From a checkpoint of a small mixture-of-experts model trained on Wikipedia.
Size: width 384, vocabulary 32000, 140M parameters.
Training: a variant of Adam for the experts, 305M tokens, 9103 steps.
Below are experts of layer 5 (counted from 0) of a mixture-of-experts language model. Rows are named router (the router's row for the expert), up (a neuron's input weights, with its number) and show model dimensions 0-63. Each number is 128 + 24 x the weight over its row's rms, rounded and kept within 0 to 255.
After each expert's rows: "gets" lists some tokens that make up at least twice as much of what it gets as of all text. This comes from a sample of Wikipedia text that the model never trained on. Tokens count by the router's weight.

# expert 103
router [153 101  98 152 114 173 100 165 122 127 150 130  96 120 162  84  93 115 139  95 119 132 167 154 101 134 113 123 134 116 107 157 136 113 109 121  70 113  92 167 118 165 123  76 148  85 109 122 132 103 100 143 118 112 121 128 136 123 148 146 180 167  88 120]
up0 [130 164 141 105 100  98 125 134 124  87 139 138 117 103 135  97 135  88 133 141 127 113 160 121  81 130 146 151 152 126 123 165  97 134 120 149 110 116 120 168 131 126 112  99 135 111 133 128 130 165 137 137 159 114 126 159 112 160 104  96 123 124 135  96]
up1 [140 136 135 122  81 106 127 183 111 138 128  88 159 115 103 116 146 104  96 136 143  96  92  90 123 140 130 135  99 159 128 118 115  87 103 103  83 116 141 133 110 148  90 187 133 114 102 125  78 150 129 114 121  70 132  95 148 162 107 164 142 130  84 156]
up2 [ 61 127 130 170 197 104 140 108 125 123 120 111  68 127 128 174 102 125 104 119 115 131 124 184 121 131 146 143  91 121 165 116 107 112 114  90 136 131 161 119  97 114 113 145 123 120 102 157 115 140 125 181 162 118 114  97 136 120 103 119  96 162 117 140]
up3 [155  95 129 155 116 105 110 113 119 116 145  78 128 107 135 113 144 130 140 106 146  62  92 149 120 119 136 146 158  99 110 112 109 161 109 113  64 128 114 114 115 109 101 106 153 135 117 119 128 125 133 127 136 118 137  97 152 174 152 107 103 123 153 171]
up4 [121  79 116 158  83 130 104 117  61 116 135 107 106 143 162 129 123 131 112 123 150 105 120 106 130 156  50 111 125 169 141 134 157 111 132 120 153 137 170 146 133 122 142 140  99 125 155 110 117 148  92 127 114 166 152 115 116 121 136 143 143 142 140 115]
up5 [145 122 113 115 117 145 121 142  93 124 122 142 171 104  98 115 166 157  98 112 109 140 137 134 119 131 117 109 139 159  85 130 144 124 129 121 172 121 155 128 120 142 137 155 163 122 145 123 182 184  99 130 121 143 115 149 117 176 114 111  82 107 140 108]
up6 [156  87 139  89 109 142 103 107 117 146 168  90 141 155 129 102 124 121 166 105 160 114  96 110 130 160 104 100 155 164 132  96 112  93 130 110  79 144 128 120 106 136 122 130 132 151 135 102 143  74 122 151 131 140 149 123 128 102 133 133 109 164 125 155]
gets: " of", " |", " Of", " about", "of", " de"

# expert 89
router [107 114 132 120 130 176 115 134  91 121 171 146  85 124 172  79 112  87 131 118 123 155 157 133 116 124 135 142 147  99  85 143 136 117  99 115 101 107 116 130  72 115 155  92 129  71  82 112 129 128 111 162  98 136 137  98 145 152 137 124 151 154 117 107]
up0 [113 133 112 168 166 125 141 152 133 136 159 113  95 138 155 152 133 122 121 119  58 153  77 101 158 149 130 191 147 137  74  56 130 112 109 132 154 119 132 176 102 111 123  98 136 130 110 130 154  98  85 114 159 162 119 107 120 113 140 126 130 128 124  94]
up1 [119 131 128 115 125 130 129 156 106 150  92  96 117 115 190 149 104  89 121  85 110 107 146  97 148 153  78 169 164 151 136 127 178 131 104  98 138 132 129 133 102 122  89 111 129 145  71 130 110 122 100 120 146 156 108 110 127 122 125 110 142 158 135 110]
up2 [130  97 132 123 176 112 109 121 115  91 151 153  86 120 113 115 122 117 119 123 130 153 160 205 155 127 133 118 158 129 138 115 143 134 103 112 111 122 158 126 134 120 178 113 142  76 145 148 120 123 135 116  73 129 133 117 110 126 135 141 133 128 103 139]
up3 [122  97 136  83 117 147 154 108  88 150 103 136 138 132 102 123 162 128  88 109 109 102 104 144 142 178 128 131 111 130 151 129 142 170 148 133 141 138 118 135 151 147 139 138 116 131 139 141 180  85 124  96 104 147 143  94 141 137 141 112 185 119 120 158]
up4 [151 165 113 114 139 140 171 172 126 122 130 154  82  91  71 147 130 125 142 141 134 139  96 157 148 135 141 113 158  76  71 107 131 140 143 124 125 141 121 150  93 177 143 100 129 167 140 123 187 143 118 149 122 139 140 128 132 124 100 146 163 120 132  86]
up5 [156  78 142 134 132 125 126 153 132 130 151 110 122 111 109 108 202 101 128  98 127 131 139 126 107 146  89 144 192 137 122 179 110 133 180 174 116 130 114 118  99 149  79 148 118 126 135 135 104 131 109 153  92 110 119 101 120 131 146 144 128 156 128 133]
up6 [143 137 142 188 140 131 117 168  77 112 138 136 152 111 111 128 136 155 112 131 131 137 157 156 160 150 143 117 120 154 126 164  74 117 130 113  97 113 138 186 120  99 123 110 142 112  93 144 129 113 139 109 150  95 107 129 122 161 106 137 145 144 124 133]
gets: " of", ".", " in", " for", "'", " on"

# expert 9
router [107  93 161 149 127 159 118 155 133 135 154 108 106 108 112  80 140 109  69 113  83 132 163 131 112 144 117 165 147 126  95 131 139 118 108 141 103 100 104 165 122 144 168 130 129 108  87 164 113 126 102 175 106 109 116 102 102 128 128 165 140 120  93 119]
up0 [138 132 130 133 135  77 140  98 121  77 125 135 160 151 138 121  75 140 120 136  96 115 108 167 103 134 127 172 131 107 152 100 168 122 138 135 119 124 109 108 150 105 103 123 128  62 175 163 101 108 139 138 147 170 136 119 105 118 126 100 152 110 140 131]
up1 [153 137 101 127 120 150 160 130 135  58 106 149 147 135 145 148 159 148 150 120 110 128  87 164 158 117 142 105 130 118 143 104 120 139 127 128  79  77 104 106 131 186 111  81 118 143  81  81 140 132 118 158 100 118 129 154 146 151 138 112 155 110 115 111]
up2 [ 74 167 131  75 128 121 124 125 120 145 120 140 113  96 145 149 103 115 143 151 152 171 129 135 136 165 151 103 111 139 125 167 117  82 132 141 116 120 145 113 107  94 118 117 163 121 131 164 114 121 119 154 137 108 124 121 109 123 101 119 136 123  91 126]
up3 [166 120 103 140 164 115 132 104 100 138 117 115 113 106 141 126  81 174 122 119 166 114 128 133 101 104 117 221 145 141 143 121 145 146 130 142  77 138 160 175  60 151 169 128 141 119 149 104 131 140 145 123 153 193 121 141  80 139 152 112 129 130  90 100]
up4 [ 81 134 122 128 106 181 126  98  98 147 129 115 105 147 130 123 155 127 125 137 126 139 123 115 109 163 123  96 129 130 152 155 143 127  97 100 112 119 122 135 112 131  92  95 124 123 157 150 122 133 134  64 125 129  99  98 120 117 103  79 138 143 149 114]
up5 [125  72 133 115 102 101 122 177  98 136  99 109 146 134 111  88 114 126 132 129 118 108 119 122 155 126 155  91 146 145 138 125 131 105 152 112 113 100  78 110 159 117 137 127 153 161 120  60 119 126 147 140 117 149 110 125 147 125 119 160 115 136 131 121]
up6 [145 151 143 145 108 120 147 126  78  89 122 101 137 136 134 106  87 146 126 128  87 137  99 153 116 159 109 102 134 128 125  94  94 142 111 144 140 109 139 130 135 127 139 132 142 101 144 121 126 136 124 157 105 138 129 105 130 122 141  96 161 119 150 113]
gets: ".", "\n", ").", "\".", ".\"", "3"

# expert 99
router [112 104 116 123 157 145 116 127  97 147 133 133 108 123 157 127 118 138 129 122 123 130 123 157 157 138  65 125 144 128 108 137 122 130  99 151 118 123  83 164 126 171 168 140 134 102 117 140 127 121  97 188 141  91 124 113  85 169 128 174 179 155 128 124]
up0 [115 129 130 141  98 132 121 111 126 145 152  92 114 141 125  93 143 143 148 139 126 128 141 173 109 134  90 101 196  85 128 150 121 123 115 170 142 102 108 152  98 142 119 112 125 123 107 134 142 128  84 178  75 107  93 132 160 135 142 164 145 111 139 152]
up1 [106  76 118 109 139 130 150 160 138 108  73 123 116 134 124 139 122  99 133  93 128 102 137 136 120 110 131 151 126 144 117 168 146 128 143 150 133 120 158 129 105 111 105 120 157 194 128 118 106 100  89 103 131 138 124  61 138 162 123  91 204 118  82 116]
up2 [138 148 136 105 101 150 115 118  98 135 122 133 160 173 143 114  73 146 147 141 116 125 156 139 110 122 142 164 137 135 130 122 143 139 146  66 124 125 130 120 107 145 163 116 133 141 164 133 135 120 110 119 150 167 116 122 156 163 150 128 118 104 121 147]
up3 [136 121 153 112 104 169 136 129 106 118 155 146  71 140 136 144 133 122 152 160 124 160 110 136 130 140 132 145 164 143 110 133 117 131 127 179 146 118 125 169 126 118 138 120 139  73 120 149 109 105 145 105 105 145 156 162 133 121 143 131 130 110  78 118]
up4 [140 119 157 112  94 120 129 134 107 138 141 143 138 195 114 126 132  91 141 120 163  92 108 134 140 129  66 126 123 148 165 111 133 116 152 152  70 114 106 109 134 152 115 116 115 117 129 121 128 128 115 196 123 125 119  96 111 137 121 129 128 158 127  93]
up5 [105  76 108 104 128 120 135 130  76 116 156 153  72 104 122 142 144 127 101 142 120 150  98 162 141 135  90  98 117 110 148  98 125 122 131 151  88 126 151 141 136  93 134 139 145 127 119 107 151 130 112 153 126  59  86 135 116 152 127 144 188 149 117 130]
up6 [128 122 143  80 126 124 103 102 174 123  94 100 142 166  96  94 130 130 149  96  93 117 148 108 140 139 165  94 125 132 128 149 121 133 129  81 120 105 114 162 110 118 108 125 105 131 115 146 120 146 105 121 120 141  95 122 159 156 176 126  84 151 147 103]
gets: "y", "e", "a", "al", "t", "i"

# expert 58
router [112 104 104 107 146 138 149 129 114 125 132 152 100  87 152 101 123 116 102 115 119 145 110 152  98 161 103 144 136 134  81 140 140 126 108 188  69 129 103 183 116 167 115 126 127 115 123 153 134 103 142 150 103 111 112 173 140 170 133 184 146 144  94 118]
up0 [114 123 145 157 156 215 102 157 110 136 119 167 136 145 136 111 138 129 117 128 128 195 136 169 146 107 162 108 131 140 132 125 117 131 119 168  87 111 116 107 133 114 101 134 187 101 121 142 151 126 130 124 138 115 131 134 110 128 126  69 108 151 127 117]
up1 [147 127 119 134 133 143 118 166 107 160 146 104 126 152 104 104 141 158 113 134 122 108 139 149 135 185  82 123 156 165 112 157 118 153 114  99 150 119 121 122  87 144 157 135 136 113 119 151 162 135 137 119 111 109 125 108 156 123 122 101 135 133 107 136]
up2 [115 168 160 135  74 118 135 135 118 110 142 127 134 128 126  57 117 105 174 144 127  66 134 164 126 117 153 138 131 151 123 174 132 126 125 135 147 124 119  87 121 136 177 150 138 121 108 132 116  95 127 128 132  98 119 151 137 144 158 111 117  89 125 148]
up3 [185 165 131 142 142 127 115 129 150 128  90 147 134 168 141  75  95  76 177  89 109 103 118 139 118 127 112 141 124 120 136  98 138  95 133 112 125 126 132  96 110 119 147 117 156 168 117 134 103 118 131 125 137 135 120 155 130  90 123 145 138 112  82 118]
up4 [ 96 161  93  85 107 156 113 201 172 139 173 144  98  88 128 131 131 124 117 166 142 147 157  87 104 101 143 113 125 102  99 148 105 145 134 115 133 145 143 119 151 122 145  97 146 144 131 130 145 183 137 133  86 124 117 133 126 129 151 137 172 116 135 117]
up5 [121 126 123  93 129 138 128 168 125 124 165 126 156 120  90 122 138  58 105 131  94 136 116 143 170 128 127 127 127 160 145 112 131 151 101 130 117 139 151 130 155 151  91 114 151 145 134 121 155 133 124 140 125 114 125 129 139 142 113 145 128 134 128  82]
up6 [ 79 142 137 148 106 116 126 122 133 107  89 125 114  98 146 138  77 125 128  65  98 147 157 140 137 158 124 156 141 140 120 129 157 140 132 127 158 137 144 129 107 131 162  69 110  92  95 122 148 137 124 185 153 139 141 144  85  79 158 126 139 117 137 149]
gets: " the", " his", " The", " their", " its", " from"

# expert 43
router [127 133 114 129 142 175 157 125 126 113 131 123 107  94 105 117 115 118 116 113 129 146 151 129 126 164  59 141 158 112 115 127 166 119  93 129 107 122 107 114  62 166 140 138 142  89 141 123 116 129  83 136 119  91 117 119 120 180 168 142 116 141 140 113]
up0 [140 139 163 139 134 129 174 159 138 118 133 129 136 119 142  87 123 140 105 152 130 132 159 150 133  99 149 111 125 104 100 111 133  95 130 125 110 121  93 110 100 127 127 126 143 108 122 137 179  97 181 115 129 104 146 179  76  90  92 133 102 120 152 161]
up1 [205 133 165 154 101 130 115 147 130 106 152  99  85 133 142 124 121 130 140 178 131 130 127  60 137 180 129 105 138 118  86  69 155 141 105 144 139 121 135  99 124 130 135 120 130 120 112 133 103 114 135 106  80 161 113  90 110 156 127 116 108 181 151  71]
up2 [157 111 131 114 121  89  93 135 106 120 116 127 143 120 103 128 125 131 122 112 145 122 117 101  94 130 121 158 130 145 124 154 135 156 139  95 122 122 161 128 164 100 116 117 113 106 141 164 135 109 153 143 126 133  86 142 104 111 125 123 120  97 108 129]
up3 [111 157 117  98 145  77 141 165 124  84 127  95 138 139 123 110 105 125 134 147 112 172 172 102 125 153 108 122 151 109 111 155 103 114 139 138 123 127 130 136  99 125 151 135 148 117 122 130 130 102 126 106 115 105 106 123  84 154 135 190 151 134 146 138]
up4 [143  77 129  85 171 114 131 131 117 134  78 119 145 137  96 124 123 147 110 116 126 137 115 117 116 130 132 151 123 124 142 104 156 133 141 131 119 106 162 139  85 118 114  86 114 133 123 132 145 119 113 133 138 119  86 103 123 129 128 155 152 135 128 136]
up5 [122 128 149 188 118 145 144 135 129 122 101 107   7  69 145 141  89 116  86  84 132 161 172 136 125 141  78 160 103 157 130 129 139 123 154 127 127 120 108 168 112 117 159 130 145 137 142 127 131 126 156 120 144 115 124 144 117 126 143 103 124 129 113 155]
up6 [ 98  78 174 142 120 128 130 142  80 113 138 102  69 126 148 122 100  84 135 136 130 142 116 116 128 146 102 130 132  96 120 180  99 115 131 140 131 121 135 151 124 109 180 142 162 114 143 121 105 133 111 109 147 168 120 116 126  95 143 105 114 153 161  98]
gets: "a", "e", "er", "i", "z", "s"

# expert 24
router [120  91  84 113 143 119 165 108 113  93 147 119 122 103 125 107 105 144 107 137  83 124 171 160 140 137 132 175 146 120 125 159 138 122 115 165  51 112 101 137 105 145 133  65 159 109 129 150 131 100 124 154 117 121 114 120 135 165 120 132 159 103 120 100]
up0 [149  87 130 147 135 109 115 167 125 111  98 125 111 105 129 109 132 159 141 106  89 126 112 113 144 181 167 120 143  78  93 145 119 141 119 107 114 148 147 147 105 138 130  81 138 143 106 105 156 116 153 120  97 152 129 118 128 130 116 139 144  99 117  76]
up1 [137 161 124 145 132 108 134 143 104 151 115 117 114 112 124 129 121 104 109 126 147 153 175 126 101 114 138 140 145 140 120 145  81 158 122 146 165 136 120 125 142 125 123 119 133 132  76 126 113 167 151 136 143 100 117 127 129 155 152 145  74 149  84 117]
up2 [ 91 108 114 143 101 125  88 115  88  70 123 110 140 113 174 123 125 126 114 136  87 105 108 150 132 132 109  96 156 130 136 131  85 125 139 130 146 105 142 119 175  95 114 116 135 124  99 135 131 131 146 128 129  80 132 150 105 147 121 120 139 144 147 133]
up3 [129  80 122 124 114 128 149 146 113 159 127 102 134 127 111 125 148 121 175 106 155 131 140  82 142 106 112 172 114 154 125 111 122  92 127 132 139 122 136 169 140 119 108 143 131 165  97 126 120 103 104 143 135  98 128 130  96 125 170  99 154 110 146 156]
up4 [127 161  91 100 154 135 118 167 113 193 136 107 126 156 132 139 135 117 100  98 144 151 165  94 114 118  84 144 112 188 108 126 131 146 146 119  87 107 106 135 131 120 155 126 146 122 127 119  93 132 124 101 114 127 110 151  84 115 135 178  62 143 152 164]
up5 [118 138  96 123  93 118 124 112  98 126 123 128 123 130 126 153 174 121 142 120  94 135 131 126 100 126 108 144 140 198 147 142 136 132 132  94 127 113 105 162 108 151  87 149 147 162 106 117 111  80  85  87 141 107 148 117 105 127 171 119 146 108 133 126]
up6 [117 110 141 127 144 130 119 143 136 113 143 113 124 160 140 135 114 110 114 122 110 135  88 136  82 125 107 137 152 104 121 117  83 101 103 118 119 144 125 124 135 112 115  81 155  90 131 164 116 178 131 128  72 125 124 108 132 132 146 139  99 114 117  72]
gets: " |", ";", ":", " –", ");", "3."

# expert 112
router [ 93  85 149 123 138 153 164 148 108 110 156 109 110 116 151 120 128 141  85 111 113 178 155 140 142 126  98 174 162 120 106 108 157 100 129 151  60 103 128 138 112 146 180 123 154 117 127 172 117 107 111 148 144 120 125 153 125 128 127 142 160 160 143 106]
up0 [126  84  88 162 110 139 181 168 111  84 117 115 151 132 118 120 101 151 129 163 148 131 137 176 161 177 129 140 147  96 122 138 154  98 138  99 126 117 134 171 120 145 106 142 123  96 152 141  96 141  86 126 138 137 123 131  96 174  95 120 175 112 126 119]
up1 [151 149 129 112  96 123 142 120  96 122 124 121 135 155 131 123  91 109  91 121 128 114 112 127 159 132 152 149 136 133 111 111 104  82  90 133 109 114 153 109 124 136 140 134 157  82 162 154 139 128 132 110 143 124 114 140  84 107 126  65 156 133 121 131]
up2 [135 102 112 132 123 129 123 110 136 112  96 122  92 168 146 129 118  87 172 136 148 123  97 116 134 177  92 108 158  98 115 108 163 113 121  93  99  77 143 114 104 136 135 143  95 117 140  95 151 116 135 122 141 112 118 144 111 146 104 102 176 129 113 145]
up3 [109  81  95 128 129 128 146 135 121 135 173 117 109 102 173  80 108 120 134  95 141 120 129 129  87 129 106 152 101 147 129 128 123 119 129  30  86 138 130 134 125 178 179  98 126 105 135 116  80 127 128 133 109 125 142 162 151 133 177 122 113 123 127 172]
up4 [ 97 145  95 149 111 141 113 110  88 139 154 112 158 141 137  71 123  65 126 159 118 159 122 139  94 111  97 128 126 101 130 104 149 103  63 113  93 132 146 178 135 122 121 132 169 108 118 173  88  86 114 180  92  75 102 106 142 128 116 126  95 134 146 114]
up5 [154 100 117 139 140 111 105 150 116 156 124 127 159 146 176 145 111 159 152 172 143  71 128 141 142 134 148  74 139 124 120 125 144 114  91 156 127 104 125 129 125 110 181 140 123 113  64 103 144  74 154 150 138  92 122 135 132 128 131 120 198 181  95 147]
up6 [133 116  99 100 114 141 171 146 141 128 136 133 109 114 166 130 132 180 142 120 154 126 174 166 156 125 130 137 118 116 110 139 106 104 141 139 125 122 142 130 126 156 109  97 134 140 128 139 134 117  98 143 119 106 142 126 139 157 132 112 102 102 119 153]
gets: ":", " |", " =", ";", "):", "="

# expert 100
router [ 77  83 164 136 129 150 132 122  96 117 136 115 143  92 143 120 106 113  95  97 128 117 140 117 120 113  96 153 140 128 115 148 120 111 101 152 112 130 108 134 119 135 134 137 140 107  84 124 150 133 100 150 137 122  93 123 114 140 115 141 164 114 102 129]
up0 [108  98 108 144 140 119 150 136  94 147 135 125 144  90 107 146 110 147 122 156 124 138 129 123 116 170  89 117 159  98 115 107 154  99 118  94 116 143 103 115 140 147 109 106 105 102 139 153 144 148 118 135  78  46 113 107 113 121 123 154 124 118 156 111]
up1 [126 128 137 109 115 101 113 153 147 118 132 128 117 106 128 145 141 125  85 120 119 124 159 114 148 145 116 184 146 130  35  83 124  89 161 133 129  64 113 145 138 123  74 131 129 152 100 147 161  96 137 146 125 122 126  94 103 111 143 178 148  91 131 131]
up2 [171 130 148 129 141 139 134 140 103 143 130 140 135 191 129 127 139 140 146  64  62 147 161 109 124 129 153 188 140 138  92 154 178  77 140 165 109 131 126 134 119 117 123 101 123 154 124 109 154  97 122 113 126 111 155 142 160 141 161 109 194 100 137 178]
up3 [ 81 117 151  97 112 142 151 142  96 127 134 123 176 202 188 102 155  95 165 124  93  75  87 102 106 136 103  77 129 149 183 147 120 151 124 131 121 101 111 138  90 167  95 135 106 147 112 127 161 112  99 120 123 154 118 117 131 123 141  98 107 211 117 121]
up4 [122 108 133  83  71 132 112 132 131 129 120 134 134 101 107 118 118  82 179 119 116 145 119 144 159 135 135 112 127 177 112 139  99 140 121 127 110 117 125 109  73 113 119 111 110 142 112 124 100 112 110 130 131 138 117  57 203 123  91 147 131 150 116 124]
up5 [145  81 104 132 184 138 160 130 110 122 136 161 138 128 143 146  90 129 115 113  56 121 157 107 165 146 111 138 166 151 114 170 162  90 131 127 104 138  82 116 114 129 158 110 182 138 100 152  88 135 120 154 106 139 123  85 155 160 139 131 151 122 149  83]
up6 [134 127 118 167 140 108 117 125 148 114 108 146 105 134 137 140 113 144 117 126 145 133 164 138 132 138 129 119 166 120  86 119 142  87 147 134 129 105 108 124 122 153 121 130 138 137 116 111 158 139 117 135 156 146 124 117  95 123 117 126 122  90 123 140]
gets: "-", " ", " de", "–", " no", " al"

# expert 37
router [118  89 126 124 148 137 140 152  91 115 137 130 113 112 147 107 109 122 118  94 139 121 111 122 109 151 104 135 174 139  87 156 131 138 118 141  90 126 114 122 136 147 157 116 160 105 116 130 149 122 119 150 132 114  69 153 114 144 109 100 124 144 103 122]
up0 [182 118 104 143 179 129 147 148 111 143 129 144 151 119 108 131 126 149 115  66 129 107 132 124 168 162 136 118 142 139 104 162 156 158 120 138 118 121  75 121 122  86 138  99 131 123 134 143 161 102 103 146 121 136 117 116 117 133  88 119 143 140 139 166]
up1 [131 154 162 111 126 157 109 114 163  73 152 154 111 148 129 114 118 109 165 119 115 131 141 151 104 112 182 190 132 166 134 181 159 100 142 145 114 123 105 181 147 135 130 102 162 116 108  96 111 127 131 102 161 113 152 159 173 149 126 131 141 144 144 147]
up2 [174 145 138 125 127 147 158 142 142 136 141 133 150 115 108 134 157 119  85 127 135 121 180 104 146 127 104  97 143 151  73 147  67 118  90 143 128 116 109 120 121 170 150 111 122 103 118 114 125 109 182 119 130 141 112 107 158 131 123 144  89 120 122  78]
up3 [109 170 121  95 130 117 137 120 156  98 130 119 103 105 106  85 100  93 141 157 140 122 110 121  91 101 199 125 112 152 122 125 165  86 130 142 109 111 137 125 130  70  96 140  96 101 149 104 143  83 134 122 126 134 170  88 118 151 122 148 117 107 142 101]
up4 [116 130 177 127  82  91 173  97 163 108 118 137 136 144 118 125 133 137 132 153 120 113 130 120 128 154 118 132 135  86 100 105 134 110 116 141 119 109 123 119 145 129  95 153 171 125 121 169 171  85 141 142 127  77 115 145 140 151 112 124 113 115 159 108]
up5 [110 127 148 147 107 135 128 119 103 109 143 137  81 150 172  96 111 112 152 116  87 157 119  97 147 130  87 170 165 108 116 140 174 105 112 126  65 120  45  94  57 150 129 122 140 101 135 138 202 119 148 126 121 138 149 119 109  96 118 121 136 105 172 106]
up6 [121 132 141  98 161 171  93 131  84 143 157  99 150 126 142 165 104 153 109  98 151 138 131 113 132 138 139 174 131 139 128 135 135 120 124 142 149 117 118 158 126 138 107 150 140 136 129 143 124 116  75 138 125  71 115 125 166 119 111 137  95  98 189 118]
gets: " ", " O", "O", " E", "E", " I"

# expert 13
router [105 125 106 144 114 147 183 156 122 134 132 144  73 106 172 123  93 136  91 119 132 123 157 132 127 158 101 151 142 149 102 151 127 123 109 133  68  89 141 143 145 138 132 104 157 133  96 151 152 110 127 190 132  98 116 126 105 161 102 176 145 158 103 121]
up0 [103 143 171 134 135 136 154 161 133 130 105 184 144 160  97  59 163 109 159 166 109  92 141 185 110 119 145 174 126 105 105 169 163 147 144 158 155 123 110 101 146 156 160 151 158 117 152 158 149 124 135 151  77 155 130 141 118  82 108 126 119 120 109  89]
up1 [156 103 156 110 148 127 140 170 109 158  96 135 102 119 160 135 109  94 102  98  88 101 148 100 125 142  96 105 134 111 104  96 164 128  92 119 118 139 124 127 123 139 117 125 149 109 124 147  83 129 143 105  93 165  95 138 116 144 130  95 117 143 104 138]
up2 [126 128 161  98 113 128 126 140 121 164 138 113 124 179 145 127 146  94 122 123 140 108 160 109 153 126 140 173 121 156 151 125 144  94 124 109 105 139 131 153  88 131  82 123  90 125  86 161 139 156 118 115 119 132 117 139 128 112 132 101 135 166 128 122]
up3 [159 133 112  90 107 126 139 141  97 145 117  97 133 141 166 133 134 127 152 119 110  99 159 102 118 189 153 168 115 139 135  95 168 137 132 124 146 142 122 130 140 115 119 148 153 114 135 105 159 148 120 119 111 145 101 119 131 127 117 118 138 134 104  84]
up4 [146 115 143  98 109 103 111 150 127 136 141 110 128 141 129 169 139  89 112 125 138 127 120 111 169 132 124  92 130 120 110 111  96 148  94 182 113 114 146 109 124 165 136 105 134 123 104 132  89 149 137  89 141  90 100 101 145 141 124 134 152 169 156 113]
up5 [ 77 138 128  92 128 142 132 152 134 144  98 133 150 155 138 144 182 112 128 167 154 127 147 139 164 204 196 181 110 114 150 135  91 136 149 132 133 136 166 145 150 164 108 152 155 112 122 124 159 126 123 150 106 131 133 105 119 138 150 141 125  94  90  93]
up6 [119 124 124 144 125 120 121 163  86 135  90 131 106 140 105 130 138 103 137 144 141 104 109 175 128  96 135 127 138  63  91 142 111 152 103 179 130 110 120 109 143 135 137 141 138 121 133 150 140 143 137  65 129  82 119 158  87 117 136 136 117 100 104 152]
gets: " the", " The", " New", "The", "the", "N"

# expert 21
router [128 119  87 139 119 167 150 127  99 134 136 123 122 106 180 123 105 117  96  80 113 123 137 119 112 187 116 114 110  89 124 142 118 140  62 102  88 119 124 134 124 113 134 117 142  92 124 169 138 101  68 142 145  92  97 143 109 152 116 122 161 164 125  74]
up0 [145 138  86 138  91 116 136 160  69  75 104 137 127 154  90 103 144  83 142 130  82 160 186 140  66 142 151 109 140 153 132 148 144 125 153 132  77 157 123 135 131 160 137  72 113  99 138  95  74 113 129 129 126 115 122 112 156 144 119 135 166 124 125 154]
up1 [135 129 104 114 115 118 109  98 124 119 139 118 112 134 111 121 196 128 127 118 115 180 162  93 169 106 149 166 101 179 147 132 126 150 118 136 115 123 146 139 136 120 176  86 123 121 129 132 176 128 142 131 129 136 125 100 129 130  86 150 175 150 155  93]
up2 [117 112  88 119 146 141 116 142 119 134 110 131 151  83 132 153 132 132 115 121 140 198 132 127 200 111 175 118 130 132 103 112  99 123 135 134 143 124 139 129  97 172 131 159 160 154 129 121 124  88 122 159 126 112 122 126 137 159 172 143 175 113 147 137]
up3 [108 159 132 123  94 174 135 153 105  96 130 161 110 157 126  93 114 112 146 131  98 113 134 143 115 160 141 150 113 128 136 128 132  93 111 146 124  98 138 122  87 100 100  89 136 161 140 150 128 110 132 118 130 155 114 114 145 126 148 116  89 154 109 101]
up4 [ 86 114  93 127 164 115 153 123 143 109 103 122 128 127 155 157  92 125 126  82 127 123  94 115 102 125 121 127 155 116 104  92 140  92 142 122 137  91 146 125 121 125 130 140 139  95 127 126 109  71 117 164 138 146 140 125 185 143 161 127 156 127 139 171]
up5 [112 152 110 122 148 161 148 129 128 193 117 144 138 155 134 107 139 133  94 139 138 152 164 150 144 117 118 166 147 167 146 162 135 144 111 130 120 131 127 108 133 108 186 101 116  87 127 151 128 123 102 117 113 160 129 134 122 115 113 138 152 132 110 126]
up6 [110 139 159 151 127 139 121 118  98 126 101 117 139 126  71  85 173  76 156 137 117 122 171 143  74 125 146 127 150 105 140 153 110 131 146 139 140 120 127 149 129 130  99 127 115 147 103 149 138 126 114 132 140 127 135 112 116 104 122 113 133 108  83 158]
gets: " ", "-", " T", " N", " La", " per"

# expert 3
router [ 92 113 154  99 150 125 138 151 106 135 146 144 114 113 122 118 117 131 105  97  86 130 138 136  96 175 125 109 134 124 127 143 146 105 104 135 129 118 104 139 120 124 142 140 136  84  85 148 125  99 106 153 134 113 109 154  96 159 137 153 174 154 141  81]
up0 [ 94 101 128 111 161 154 125 145 106 117 170 151  86 151 143 127 111 145 149 136 133 107 156 139 191 119  92 112 171 118 147  99 135 161 114 152 132 107  93 133 126 140 153 137 100 135  99  99 152 118 110 121 124  90 153 144 147 137 171 129 133 145 143 164]
up1 [110 126 124 168 177 155 131 111 112  93 109 152  56 111 122 151 104  95 153 119 130 141 148 102 122 116 129 101 108 107 133 152 127 165 140 135 123 112  98 157 106 118 158 138 104 145  77 126 110 117 127 179 114 106 149 132 117 114 158 119 107 137 149 174]
up2 [ 99 136 112 107 181 146  74 142  99 116  79  89  60  87 126 151  95 118 145 129 137 160 145 101 112 120 101 107 122 110 125 138 143 141 143  67 128 132 113 105 121 141 143 146 117 180  95 106 208 146 152 119  91 121 133  79  87 110 129 133 109 137 147 128]
up3 [ 90 121 127 109 151 147 115 123 106 119 162  85 137  69 153 187 119 101 170 124  89 138 179 153 119 120 104 136 132 111 147 132  94 106 124 114 102 134 105 120 128 146 101 120 159 127 117 103 136 151 106 179 121 164 118 148 143 131 129 117 147 115 131 110]
up4 [136 121 136 144 109 163  93  98 146 112 134 138 126 146 158 149 125 153 106 155 109 156 116 120 139 135 116 119 122 138 152 113  95 110 148  96 123 100  99 127 125 103  73 159 124 113 162 148 125  98  81 149 131  67 136 157 114 106 111 122 158 150 157 138]
up5 [118 140 115 207 110 133  88 172 120 127 140 119 132 120 128 132 135 151  95 134 117 126 139 102 122 105 128 118 125 152 132 117  76 154 128  96 113 115 125 156 157 124 152 138 118  78 139 125 107 154  68 190 148 129 123 152 156 123 129 126 158 115 130 116]
up6 [122 153 128 182 124 155 103  88 141 130 142  92 133  75 149 131 132 141 128 139 134 153 145 108 147 128 117 110  97 125 144 131  65 114 128  83 124 127 140 132 110 108  72 171  99 139 125 126 137 112 120 184 146 139 108 146 109 150 124 116 116 141 155 102]
gets: "\n", "==", "===", " ==", ".", " ==="